Weights of a small mixture-of-experts language model, trained from scratch on English Wikipedia.
Size: 13 layers, width 640.
Experts: 32 experts in each of 13 layers, 128 SwiGLU neurons an expert, 1 pick a token, a sigmoid router, a shared expert of 448 neurons.
Training: a variant of SOAP for the experts, 1104M tokens.
Below are experts of layer 3 (counted from 0) of a mixture-of-experts language model. Rows are named router (the router's row for the expert), down (a neuron's output weights, with its number) and show model dimensions 128-191. Each number is 128 + 24 x the weight over its row's rms, rounded and kept within 0 to 255. Numbers have three digits each.
Before each expert's rows: "comes before" lists some tokens at least twice as common just after its tokens as in all text. This comes from a sample of Wikipedia text that the model never trained on. Tokens count by the router's weight.

# expert 19
comes before: " the", "-", " a", " been", " he", " an"
router:157149113101195132117124107087143122145149159145173164113107156145125151127091132082202113123101142142150133137154136128157117112093070115115126122149096132105134166103109136134138131143114140
down0:120139143153126191109100111137155111120116087109151122138143134170146133126129177175128132082127147178145126121162112138115133099157160120125101097157157187154087126147142123122143140113162117
down1:125176112133163091117146114088110103129132206138142117091086125085133099134131130117113103072092157161163147127119129165119133146142104120114114127140091126134150172149115166134137151108115124
down2:115121126160141118128123059123173175163161150138111103102133170141154129145121150120130099098124138114108131136109121102105132123125144163160124125122156148097131128150124123145112157157139104
down3:099149106110170112108122130153152128146088140117153122143128117121120160155144159161093156117143166141102123107166123146092170132156084136075137139086111149159135112123131127169169107111123085
down4:149149120165082132130065146131149149126116128099135148076139167117149127130111140099091135129135125121150142134143096143108129121095125148123176101155131128072119167130128150124069135165171135
down5:141135088101168134144120100079114101152107170086069061161148170124119133087075141127100136121132116141131108118111158111135139143149103094147141137139125129111190088167144130132092130131157129
down6:094111102149105117124105140160170183143121117144076096118138118186120156133140138142128126136145141123157134110142118103100117143092121113147110081109150135125151087107164074153120144180155112
down7:133115140142116142082109138090127146181115116095114167155093131130143149147120160092130126150147125177180152146120106111168110102121157120135097134205112153074121135122160127129095133133129142
down8:124164124143156152148094089136110144103105109172117114098102148145137131114155117145123128090114122158123136150146050136095149155129132162165154128097096096079068130083093164108157113140135080
down9:127132153191106102171095116072085133137096136126150109098124146100093127134174127132145118104149134129155100082157087138138167125154095124109084113159147117124133139119100099115114106120168139
down10:102155140133117066120160130099107099139120106162098135132090147161146102098097108111118083211119118157101120114112139164132130128149108123146108102135173116140108124136079130155137116134133105
down11:098180183130108145135136153149118110102122109074110125135092126175176125090135126111118125109133153102120148141086110117139132165125109191105165132160099141195125145112146154121138110141152113
down12:136094153096079119128141131089114129156161096130124096112141116133153179110134173131089119105143167135128139157103140086138138128142120113131109109138143095115146149113120102148107159133121068
down13:129140127158131166103122203077157077149146097120129138096133125118124159134116081131134074119116135109100126101087136163145162095123162129119113144067161098127113133136129151138081154125149144
down14:147112122131142113140134099126086136080116104166156114095158141122147129150100100134152108119127104141149146102137097090127172150084061084134135127107143147095126159125144139126154119099152107
down15:115173126135143133128112080147106155141135124162136158104176099118150122072094141125112159177163079160117151112131113131140111142150120119077105096103119113150131108112128128147165157183129119
down16:212153112084126156103119146155120100141094137170137119106091143115145147121137144119106189088131117111120146150131122126128192163102142127167175101106131069109118130133120170113151133112113097
down17:157138150096069119053173136079121110117161145097110145096130125130146130148122179079111158139122161159093103123088136093126101168178123145123133072091134147086074118119149121143142138145139152

# expert 24
comes before: ",", " of", " in", " and", " to", " Carolina"
router:147143077083146112133148087102187130131128144118121134143104141085119199098119144083179156146143115089098102097122139139123154107133112133130096116147123159089111172097106128142105099116111100
down0:136161161132160195159113134129145066050123101122112111117123108082094128108140127098138102179122132109160124141087141133154155120088110132113143084114149127157129124129185093095160135128185150
down1:137142178130129122140148134104118114166107122129143133111167110094151131127150176152176093170122086147149174147125108150120140157129101163117127109119116135073152121147089123124142127145128094
down2:149128144128128125099116113144111108180115190120179117117142144136144119163143125126133157144182136163110135128117112100129120146092101171186142125135136127106187159095139175131109149157120113
down3:190148170130137119097180162144128121098131134098156122102096125127136139180083088104133177100143165178139160090162102145110137128123162105142138109134129136126144137105128105099135115107109111
down4:114135149148141124160133126108155108090099081160109157167121140097097083120160151112137123090117142130156142114116110120125149121076139124135168126119141172138108119106109114121131091109121133
down5:130151126123114115115137122081123125176113098115145136139134133112123131118166123110096143148129146173162113162130104150141150109100118134135096073147103150128117154136139145112165137101135117
down6:141146137137112127145148134140160142142140144145144122114082133135097116098098101134139125166118112113143114163098161093098115167150146106110142119163108119149111109103155136147175109121122090
down7:113096157135105167120147133140122110097137136130127147155129097127151118123113099136099106179092108127118108126156155148098117117150104138123154108138153125153153154115128140105122134117100072
down8:140110106162159087169157130117138113175146133125129144126155158133103107116134185116149098183103125112110118112124119140147116139091104108183117120114174130175144144187138125082153122104101134
down9:141130164158117149136124140122140154141140108143162127095098144143131097081132162144150133073138114170132151127092123148121114116102097127173132100159155132127131109118116119137105136117139124
down10:081107173135109128131112135101124094086176132114122128147052107148156105099159144129106111146126154104109179113127141121095094140138084154158126109108124123166120163137179143087146082126132117
down11:100105113137127138165115129159106188104117109100152121132079141115150154129108087130160118106107121123124126132147135105129119156137123110121117149125134111139132120062135133151093104127099130
down12:134120123106102107163111133124122129126106125132141099086067136153139110124102131104112168130120119116136106119148178144113118136150100126100109118147168135157131138091151138118164190151112118
down13:142098121118123110146145150141105117183102129130112122133140145140161134163140093116110101133105147115090119155104122101144141138122134119060121109141123136118133131112081127166143119117139152
down14:107151111139130116135122103175119135143104142134173119089036094111130110160146104147107099130123158110148113167101172147092150111147121102129065107092144137130095125164160079137130168133160145
down15:153132147159086155108101094089110180148160175122115087121123107114135106124089147150146139167091155105163112122108138116136129162181145125119159163153124119170116105163111121145158134092095137
down16:165090128143120164138106134142087134147127098132106104099142133136136130101115187142178094156141118143095152134100142074164128157136149146162161122101100131150082146133144140117172121124152125
down17:130113140126103159135131116142148122091136151135086131139099119096126134115151158122124131127121144129134172140138131162094150152123154153108145109117140156146087157183181133118144124183106175

# expert 0
comes before: "|", "\n", " was", "–", "°", " be"
router:154163121117167102118146111071151141142117126110178147133092145151136113126130112133185125107104102126144130123140119132135115114123108123095062138150123102086121150093081141154133132108124121
down0:129146102144159143136109096162165121124127162140154129111130093112101124108138144104148148129154146160142126086137151169098141155128132069137138106121085197174124119143099128108162153134151125
down1:104122120124086108140112145133115122100149154117132152104156089106122062134127161158130124123101167131095165153150140114126140137125157184146160097122150104155163129135113131106136115123096119
down2:072103120133138154104158125109130140136117102075188126100123066139128128133157118101134170125100139126166139160119157133132086146100102128076123100129116166117106128104115153154105109154089128
down3:100132115115120171142119148113158142159125126154123152132110169121137155099120134170129153143129132118113109163072106102119127119178137128105118150102149145119093113088124147153131145112147140
down4:120137143150091115150105083068148108141107154144137152113118165138115091163159114135127170134152123118098090100108157172131109117061120123080109118101122128092117115134124122078115151104128094
down5:167106091137107157109127106132142132092145129183135135149153106145112138107144193124142134089116120120093117156150183160158115126115129080173118136119122140134147093115106100141117136138153097
down6:129132121104116140106103156132123089167147192123162124108100133126100132123093109148104103129126105112108128102141164131100085144155128147131077096154151083122179157155150081116195151104121142
down7:096142152146159079152152120112123144118117117197140120132135171132111110143163136106159135117100128105123162117096148125139092089123155171096135151132141137111076174141176141134146134132138156
down8:150132145145106100126125112163165162098124104115177099124145168115067123171127133112116124148113156128139129137139137127119113165137144159115133156094082132135153119151175120090134176103148105
down9:115132123138155137139128136126167104178109143114145168134115159154120101132152122124133080158134141113147085153138093143099139115122121182084113149154103128109072109142140125148151114119133138
down10:129157125133117125104142167132113078123144130088093122124156169139125127163122101123120147143146077113127121135098128136120129106121130115113124133091142109159116177149104118113147127099124169
down11:146110122163148095103127113102160199120150133134107146167176143177122131129131107131131138142178084081102128153135132120153173117108120084137157093160138159125143142132113164139143171149121161
down12:114095155120118099136157129187085099120112129127136169115103118133146162103104118113069094177117141141078161094131091145166120101125115146144138118157090150063110176125156098116131124069120151
down13:164114103094161085145117114156083163150141166158129142130100112087123131157124119110105080134141183095153125142120108170086150107148092132090097107167126157129129126121166135162072149117120143
down14:134140129140159137107139087136170121115121143153099135124131131143144150105143095162135138127076076181125111097112140050139132125092121133165147102153088083125086102116142151110155128127142110
down15:139142114095156088130129097114155139131121175164131112126135127113097126122085101126152083090112101128110139148129158124139150097109121128124135116110092147095140113126138132157139130121100131
down16:105153132102097072115159095107089078127115116115138133122093126115107138102146165117139132147117119166141141087107102115140097147164135098132113093108124144141145088156125088139138144125154089
down17:111091142126089165116150137097106156158169077112115142094181107164086125140121141184112179126127086129103127121162135089129143107126146118199137124126134111102121101103116145141111132051123084

# expert 6
comes before: " |", ":", ";", "==", " medal", " information"
router:118116158137171163113149114106149095143158087131132136107149127152147164094136119155132118138116108135126125101147136125121120116130158139130137129155150110124140159124187124158157080146106152
down0:120152134118148137122094105125099160127132106126168100138160116138100105180179115090105175169119114116091155172188150076089099148119200134124138126131100098152126096123091130115139094133162086
down1:119147101165098153095108119124099158151138105153143073141115078124124101111186142115074108161148127128121139144129135127122138157142139123114146135131167129117126139141108123085153151135108147
down2:091062131137123096139132124154126121145141122091131115118154094117166103147160135173126147160142191083112112122142119135139147132170122104161164174156129110114130123144164112076136169141144100
down3:121111085168113135167156150125172107153155105077117106132137086136125097137137114141130101140162174134137131153113129150152127105167112114102105114127191159128132131122108114138143111141153135
down4:124149107142169118139132131137087140154092125131126152168137138098157184115146118140136115092105079113133151122165118134098120105151081092179053132129118076168132124110120121120120114092156147
down5:134088127126153165109172163134130119168165125155115099146131159114141142123123114154163121126157162110139112124169128164100110080129142110118124088128095138139115145145129125130126142127121133
down6:120133118130136109157131155130107140130119118155137136109070150164125110136112150204092160123140132093109139124144178159154122131135114098111130092136116138139125146150130121163110146111185100
down7:153113131127105128138115165163162055104189111150156118109131162146118118178127139134099144140140096107091098119107170152120123101133135132142087134106083099117136133135124102143113122099127113
down8:134126154101138091082072133123115148131159109112159146176100135098144070142113109084123103184154128139099113062134153132120117114173111098155111169130150096094125150154093149148118144134114097
down9:183100122087131146136125139141125128122081088125168114136099120111115102140143145137148098095140112139097132146145112127102105119133100108125158107149118089126146118157155127138141114154118134
down10:145133109101108133151146128137141089154100147154119122117106088098142118121141149164151119119144173123134137096146141117098153171141152149123122155117133130064152094174145143161108106137132121
down11:111121099133141126135118118121115138098142118149107121196098070156138134174128125101096135136098146111170154068119120155157106113110092123112112127139108142139121125167138105130137149139108154
down12:116122098136110144127131135171136120133143151133114129133140132143125150145126141091161100122151157124126122119126117074130134134127114133147153112169123133148094118133123188147130153103118095
down13:135115075123110129157112129171148117118144119100111128140104094147156134118123088090101141088134070125099125118145115129138159141138075145102119119117100099149128115077120111125099099112134160
down14:141151116124113134164138112151137169142137131174119131148132146147140103157145113140102088121174117073148106123099151123117152103136137125130133127110053144116136124066131172123103126150087168
down15:111077128123159145098140132087153102150136143136125133138124104159110103128124103128155158083134124116119145122077094143114095097144141110132123120150160163129139144176116102157095135125112110
down16:171094116096149125120119093082146133150154112143115087111163133120104150130176145161144147137102141110108153157142109129123130136145131143101148164151139084138130144132108156128125148082128115
down17:105137136135117103153117138119116149058129127082099134134127098124147148122122140137117167096144126142174133106140112069124102127149100153176103132071158140132143145104111126080171146114146091

# expert 29
comes before: "\n", " ", " 0", " 2", " 1", " 3"
router:134149075109155118132129116074132118143138157147147150168103143124113142122114122118170086116095139131128083122164126165146121115089088135143132121124074118115122151151110135138147119127116136
down0:115119125123160124120126126133099123137121158167122132126139137114137147076158111138112163095119098113091114121113133146111140112114126102065146123142162112176122121136128150151126146090159124
down1:125102161131101103149140110119123114134148134113114094150134111168173128138115142161112113140172159125136162151092149120121128113095113139100107106168125163107157142137109146146148144143116081
down2:131115122115110166157126136154116094092145101089146139136139103123096169135099103156168127158154148102148163129139144182111128116152162150128104146138106120123063146138104117147129144090146150
down3:135133159129126126161149156122117125121137101160137153129121142163077172134073117144122085137137148147085127141136142068106127130156118105159097134140118134130152136136115077126104084143101133
down4:157118113115180144126137141151106109121117128131137173122110166159139143119139124191133110159086144128130124130143117107129149142128162120147137107142136176146136153142129136118094115136139095
down5:139105101123123134057128125129109094151135113098119129138150140129101135072086142104115147162145140113108103140140157136135108129098094086155142105148123108127168105114110145134146162097123123
down6:096167109133169124104158139123102178163094168120130121162105167110145153202090177094150104148122109130151166148156080131133116136148143164136110160101151148102105095155092116145118116134150151
down7:163127131149129160112103109137099080129125113126104148164111125121162110144076135133162114115134137144147130096126125183146134139128125132102139175132156085114095129120155093105123106111096141
down8:161189167134115057128124141165145099116129131134153095124122187178124165096157130114140123161115151135153069142175115123155109126140122135154150139152109082124108128078098137100155057084122098
down9:104129127122116149111109109145145085146121127131125080119137169187129123141154136095134112146096134134048155126127163176086115089164126163143127096179090126125123134133157151155133126131116121
down10:119088129140091124121144128147135141124146115085119114139231115127119131165136101145143108157151132131093145156114104119101148104108082134126118134171135175128127116174155098123151137141186079
down11:144158104143186174140142129159151081107133096088117170163136152162107109086143105079129138173124118093135134120102102138115133125157109107097128154158137141132158108164117149093142131126104128
down12:133102115149137140134111107154146193143150128119129117127155115080100126071145133159172167093112118120123137168104160144117111153044132160125073153113142135147128130116102097166101104107145099
down13:121138060112128129114123135143127164107117088091129118149100136121099166118199116098138137180129145097097108154106146120136100155123162135189096150118159109092141111103114115150139070130124127
down14:134123118104110110143155154119134105120072136098133116123143157134141157198081152073131113148112136140100132086106108102137135123093143139084123124154119153152130134141150181093113110086154127
down15:085113130131123162134099096159162115096145142137122130103152175140136134116135118136118102133146136134106158152144136101111132148142121183134106136129137118066142142066139119121149120145157162
down16:097075128109110145162116107151107092102105152117180131122153098148137160117127200100135108168121083134151131121100153150117168126134122120159123121139103127156127140127156085105101141083147133
down17:086143147119152076126127146140154110119115137128111091127125127132166118129146103115125137138150138137138148122096091093133132167139142141123161141132099128110150135103142153078156179150136163

# expert 16
comes before: " the", " a", " his", " an", " their", "born"
router:155189098133185131133126118108131116135170161130153156104111147159116143124114125082187108105091150111141137134177130138110126102105099119096095125152090093112129157094114142131147163114115118
down0:088123129128115121154122129146164166139112129173112162114093094153144140173115092105126138126164114146107142125119148133122136119186166168095116162117150131131155135093136110093156089110167113
down1:114166139125121135131128128145095137175114114108109079053126184098113120144133106117135148082142113121172136117150074167116171166150124097207125132143104101108079083131140164121103111152137073
down2:147088140097062094116121107150094064157150124112144118090148079114089140122140164134097083158139161076121091137132127131147123150140125155126121129130111175101191120103130107142129138153138168
down3:125120151178118129175136123168100108123142135140159111092144108143136119121107109159123148149106145100103091144137165103141171147138124098100122117144103106111184164127140120118157110089148124
down4:070121146136117102116097142158115130122105167046136146118159149168169105126161095115108137134150156153143127144097121112123156146113127094122118189117111153092147200120095180123114083120155100
down5:157108116118131142114108168126125127124148145152113075112156123144121141108104140118149139088122116132129096109144137102137161101124127162091096125113128131174170153101115141149105148130101130
down6:138158071118146113157089151139116038124152107122108133104122166118116155101171112119147176128106130153149134147109110117125139097118155150107169119098089158150103113118110096106138127117168115
down7:140130149114067124148123165124088139100152108145153158083131123142107151149088099174130110153175102134156166156154106146149109147145119153146162152147151108142106118129159133142155130174108128
down8:104100139138112130161172132132086085122148145141110130133069125088096108145121127117142104120135166124126135122132110133173142159162142110114156131158090150152080112122131068170110094155108152
down9:170157174108127137133126135132156149134105147121194150136129143113145172159135134121137102091124106132136159123157112122103151132154143121152120113132118111137133083142167148119059094089093106
down10:131151114145094133126116123157084115113147114106135136123153157138119072152072102142149140056133116091123129140173117134137119117136142109114110108115126121116162116158120089127138163113169162
down11:129113130097122152102104108126132190142135122168130090128137092128120160072116146148109152123133146083161134124132109138159130112169138142126126141136137171143128130145129096088102108111150152
down12:095145079131109156127146116132154117127086082118112110120123101195119140185120108115146119137128094141102141161117129118135152139147165158150150144098119105144107174118121126117164105147154164
down13:146145132084082155138128105111127100141164165100115136115134177137134125107110081065103112127065135110130107120103121148089118155115111113134102119179135113079146098142141113107141160105107136
down14:126079132124132089109162143160102136147111125100125135140140113116151113127113129126121093136185147094113084095124110131094112149095104137150119133141124182125141127090122095123173119160134138
down15:103118135134141134104127127094103081118155084160109147147075066112138086162126128151123120141127114106137115160132148122125144126122123103137137134142167138134109109133128145129105155101123158
down16:139158137130120117145104106069087122116160103109111136141066163106134158161089152152111117149169114114140163129100147132093135152182134170133101097144109160109152126134158102108155183124132131
down17:106126110108143096109101107088162084139166107140082148151106108098112132139152193125144121103132114109144128149132146091120112134151173095117137095145126126148138118128102098146157124097099157

# expert 23
comes before: "-", "\n", " ", " 0", "==", "The"
router:132125062118124106130148105084169130144136145169113150153090151144124162119141093113180089106090125122110094103130135115184129120129128139107083137127098122095116171100106124141149102117112125
down0:137143137131127147158097134099121123134143130152108174099131123145087134110148122130109086100180131195120174104126110115164155094146103138102155119157101082100090113099141094118089136184096084
down1:138130084110119131128187155120097140141168123086135128116164125107136150109087116126169113194149098198114086139111145113125122152090107117121089072126153168146151140142148103109136083115147112
down2:089107098132113134141143098151107155116122140142106149107126168114109125124154123126141130126140135150146141139130124140105152165122111135080128143126090155127138103149151151110121109157140107
down3:079141099126096114118120126107143135138121139109185098149146121155121162137114114149113144129114138121145092127107118144119105120145118131122101138146129112110194146135124162129116137105097150
down4:136109145167149101141123125174125169131133094131111102149105182146138157162204167119133113120153122131134129128096127124200133101139153106120125118124109152102158173141143156155115129110079094
down5:123109118103136140108097073124086097107135145104073122112104130109106138129177160127191081132158111122091156116105119068144131116137165139140113104123187134097125143103119116162107109132106091
down6:132144139152114126122152088105133152142089130161180107157127119142141130144167138138121087074120094132141085113133092098059163111125115111139123131094125127110119096116100140148164150109149156
down7:083149101121107126117135156132097111134153135152109137126130091155106142126164105099127152142117125110103113122102148157111142130090116128108111102115139160140113145116136114129136127087117103
down8:132142117119117138157169133170098132113150100133125115151158107101127139108126140126138133140096108146106111128162145120143073149112121101098127119108087110111175131122125134123096150187141091
down9:155106179147091072146108111127140133118149146150123114169131132199116111157158182129173121099133137150079098143089112118136122103180129095122155118103141090121135119114147120124155120152136118
down10:114184151108132121129114149111089197119146090103191140118156127142130132119159142145129146140170149155084107131148141133097120149107158120110112114133090144085144154094103087156135122179111140
down11:124067086137095098078143134167106108091169156142121130146130055107131155104106144128149174118095109093157114120128148126105137139108134165116126183151107130124143160124060139056099153119160125
down12:136123143134139162142135124153119155113123176074151163110116136139149065111120172092132112160141149115130118107118111112100113049053174184107101115128144131122133103106142126118104109102180126
down13:165108097129102124185142148143118096145145114124125128120112128133137112124124129104125102103167111125121115125172121121164127117111150180127134114158133126168125150153150124152162127148127111
down14:114165162101139063120122133132116116097131157125114115098128098092149149119120128090176145122145116189167093156106150109105121114143096124163137127131145089132117114167167160086100083130108127
down15:176101108156128156140095103119119131090116138147128123155145133159147125149130126105147148134135125091098122094184105149107145138128127126199137121112145144110128118135146142151144089115154113
down16:101130102128148178105111127094148114099168130107122159168101096150122131115125121152141163171148156117103145129119099140117107159135139105121161143110095115128093158090105182080151097086080144
down17:064115135143148117117127124114102132132135114153142096130152193104149111115103108106136076138128150110114131147082153101152119167140087171149125178117139086168118095132131137108112155158126100

# expert 10
comes before: "\n", " The", " He", " In", " It", " the"
router:164194075135191154140099109066161130145127127142161170120106167133121119119091110128148108100084135124134133133168136142139121107164108132091105124149079117098116165098122136140149143133117119
down0:081123156130127145139114153138140123155143134162151157180153096175141152139129216117109119136143159105143146142155077134110149139141113135132096126114111153123115135119113160108115130128149128
down1:146155135117167156098091068147113114124084115145115122111141152099142090153114126109130145146160156109114189117144106141141106118110147115146130138148093126078079137127118150060160140105174150
down2:103126124077138086148158107151179144148117193124129141127134097159147140067113127107134124146113135128119097155173106149087150138166128145099127135135129089161128106100111163164116151123104111
down3:114132099089161144157127115084159148150087140151110084168154172172131137131095107122126092134158115153115141093094117138176126111145154121128152152134121116121138121159101134097114149126106195
down4:092078128150154162124140138133159101135137158119123101100113156156100134157146131113134122107103123125104108095118131145116166150137072161133152114088143147115139125096102129110144155095069109
down5:137129112118153104116129124110120087160138143129117103093137106133149126131110109141130163162136131076103138150084097115119133130127123169152120099147157136096131131130107072134099112123095122
down6:152142132121150120133168140144117106102159118129158146155135162133128171112137118139086107145107131132131141132152164139106141120114149107141154164093109099126130140166132142106106098095127084
down7:152131101158125170123120160166103115103132160112118116125131131147142107165130105117118143171167151166158162139090108121134132144124102112139142153125147155099147134153133111187115135164140130
down8:121136116141103139153116162135105119109181142207123110118093149152130150095146115120151151187104161082113109105127132112112118158157130138153097121142151060101123163142150089137132089123157138
down9:120109121070120138146193100093146174107115125098144154123080106150151100194108197120119161139122137136097160153146110144165127135144109157166158099091164115138149150111068087139144102082163101
down10:122143086091135085109146171135056109117135118119147087117129108130137118106126101107139113151127144106134146119101100137129107110132111176146142117131161142102131162144091152151119103165143107
down11:137118129166163113113063104133136145155134101143115131119175103114134093087115137133110115183112139131144102098155130107147122153114154124091128159114183170104128126095143144109086099150118156
down12:098086119170101177131148166129143113140146169137114148092122148120128173157119145133148154160076147130087156143145140117154101178131104136102121090124137125114146108131138129077145089126135093
down13:123145144174055154159146134104113111141117123151121124128149155145140138121163098111146160119157097121092129137121124156168163142102088113119138159133170140142081133147137117126112142129138148
down14:141105147127080126128181140083115159144121087097171173081116138154080128138130134114109085118148162119098123128148136125124139107116126107137146135100103114100151103146132131133098100168160088
down15:150090167096094116140114190136083119131151134141147141141100149087143100114132139130126122124124139124141134106129174142152076081080148205127114113136140177143097113123121099113144126127123102
down16:135151155114137089139154142106095128099124135119100153149142131143151097111119121134130130159141099139140127154131101083133157120125128153096120062136139092158174165128138153098168122151128146
down17:136109207115096158145144126096142084170172116135119096062111157089163149120124180147120163160123151167162116092149094117166130104102122113116129143104111124133113140097131090111125144187154148

# expert 14
comes before: " |", ".", "–", "-", ")", ","
router:172161086115154104108119114094141134145123115130143145135091143153135102128122114132181134102102129129119124141139140145143144109112104125123075137148096117088129144083107140143124118113123125
down0:098162145109141138137116149120120130138166102092093118126130129083134126143111168112113090149140148119113150113144144111171120153049114133150172121143144126161146080102109097162076175178148165
down1:161122124142121176124154124128137088085158160139090134165101126152111148173139123134157107164117107106155122195096109079150133149115095126122099129146128165125091121129122135126137107163125155
down2:111147113121146115119084137116091155086136089118122160113140135163109122124090087123163126108158134094095165136122130138095133125138079112162111107163104091132132125101128134120153125096097101
down3:080131123079115159084143153144145154114133142085148113115138133120185106167132129136153139160080111121121136098121188098157137151108107084138147130131132098138113157124172128126147119158118106
down4:081117125092104156114174164120098139164120141110139116127139149090100089135089093113136145100166141121138162148123121157130142130116119170156117100112114105163094124106135112080128104131153127
down5:140115124132105155129163123105120125144102097109078152142102127145123118125137079135097122076083120144177111118132088116115171141115131150128159168107159179134141140144147141143130135121130144
down6:113107138113086159100092174131100169089137134132126121110104114145157163093146118106141175087126120102132136137087095155118125152160110153126110120084118109137112119144153081067167138151117154
down7:088161112176135110149158129127139171106106114092147128132127161185130114171114138059160136101129112162154114137141105131127148136118127148135185130082147114125159129140136105099125094150087091
down8:108122109125174123144170138139112124076108133147146138069086167112157120182123144122109110097134100135097164133144135145148097083130151118142133145065129138130137138142161112158117134126130155
down9:123132148119127116159157170145130127152128113111120107125129094087119131112163099092138113135127143141142109164132144146128114134146112124116149135166122158129149132114089129111130151095139146
down10:111108103171105134118151155145155132120102154127119111096159200125099130152105094143065143131132140096119150176152145146163117111107107123119118134053183140107088158153143072111094128121156108
down11:158139105156147140121134127123140143080127101101117114105118148112103107100142123090131125174105143135149209168138133146097101128140153106100124092132132106127134142106091129118119123151126125
down12:118150134123115111088098079116134121104132074145104123183127155162160152079129111092128127043119174114125161099137191122113092081188102131115140122168134096117119165104125125137140134161082119
down13:131147110111101109087101138130159168105091134136171145114107156127116146131104108158109132186162101131128125118148125116114139172128120126111134113058102110134136150150157102170144083138153161
down14:116136118122120147168164155126159166113119142150148142102150084119138211123064102137169151143150139104102138125152152174151120171139133132130110154117097110108166148124139121138150116091112133
down15:133114127129124170129121104131116138151127155148101088113140098118151129106116092133114162158146154112098165108097124124136134141159098116150119126086120138091132154136129149169174153113144143
down16:145106134167173127082089126107131138078138125141130164114115125145116117134153130129115100154142106140136156082129059130140108112176133085134124128151108174122119185114153130123147135098101129
down17:130122107147121107155175105156102140064177127100116149089114120201129140133108150122135135145121126102129166164132118118162112125157119154149147138101137106141109103128120117090150098151117137

# expert 1
comes before: " |", "\n", ";", "–", ")", " a"
router:166165098120161114099125106102158138140125154156154135125115146155139114116133113123175137110111148117128150124147129135161149111119092130099092137132124120087117131093096139146133123098126109
down0:150107134098115174107125119111105115103088132140138113145123157110099164098102112134117140131153090142130117110136157144125178119167136200129162117167136094136150106140120128085144104128140099
down1:123148121106163131138130132077086151166166121150143143138133096164125138091102161132158135115133132109097102182110136199146169151136135132161136137140145131102141108151166203100143126167175136
down2:162127162093094151134135145122136184104140123107099109122166072125129116109138115119111143130123126144148166155118097141111134125167112093150166115145106108128099108160109171131125119132149146
down3:140103156122143099111122137166086110094154131096079149112133133160129102108136126127163177056088136105179146136112087101116105136102121129169109118144105109170123097109123114119115172130138101
down4:124116082127114174162150150176131113126121124084133082169149167085158125141124138172117148130145135138171129111167163060167121123124154140173139142094144110068105148129131130068172118102113141
down5:137117103137096142135109133110161137108146142119140119128111101119144146113123133183160100121183160086150130098092137168142106156090126136116153099157137113103127104132082121135134138150154117
down6:129151097163119108135101134160156129102151106119122130129120135171177086209132140144132128139108155141144159117124128119133133197113130134126137111120114153065123159106124152180162138076121138
down7:132111128162145101111110132138112069089116129137120112139109137143118114140127135093130161163137116134133105109126132134141121108134128161146135138110092128116104166101131135135135118132138146
down8:158144119130151136105101146134123136130118088140099137103159174162148158117187132121159144137115111146150174124110126138109131124131122096133125098156162126128095150148130142093138138124148102
down9:145157136116112128110102143132116131151118161149136131137181099114095115091169157132109112153149077143126142113120127142130115112166096098148147137134104102133101127167132108141087153154148176
down10:167151141137122104140140110135143101082123105096148133159133134116142190109159112135147142081114095115159089081101113121111155132095085109124164104165138132130094101103087110108181156121116172
down11:145112110068114157149126110122134113131201126129160091141111154147160080079158139129146094102131125136150115137150097121169104150138133142120124158120096118111146138100147107135133137144129134
down12:159061093120119140103119148114146122131130121103132143141104166135130124125138116178126094140117166134120148099044150149119127150135137158116134101138117176105140127094129111116116132107105117
down13:136146115159110129117106150147155137179117163117163135141134115109157134126095112120141087157104120122142182121165105141125139117142100079150133112092116128136123122122148108086149137150101134
down14:092130142187132105091099144143148133130149116139131104113140166102136124146070100107149129140109108123144102158168076082150161138155096138145112115111108107108126128146108121181136110131155132
down15:124097185161115126114108131173144088129148126110117138098126134055117153123155133143098127145123134132160148147096110128115117189137116143150170169145149104145114140131089142153129127130158163
down16:133110124154077141104093111102122092148117097097100068096135103087148160103118102109142174167137145130108137138107161082103131130124101129111106077123136071156152123145147148106102105161138083
down17:133126171158126147145106159167162107129137123146086129136104147120109149123107135090152139145102131148161119140144124131153168108132127137164146114133122136150109129156117134061164117103105131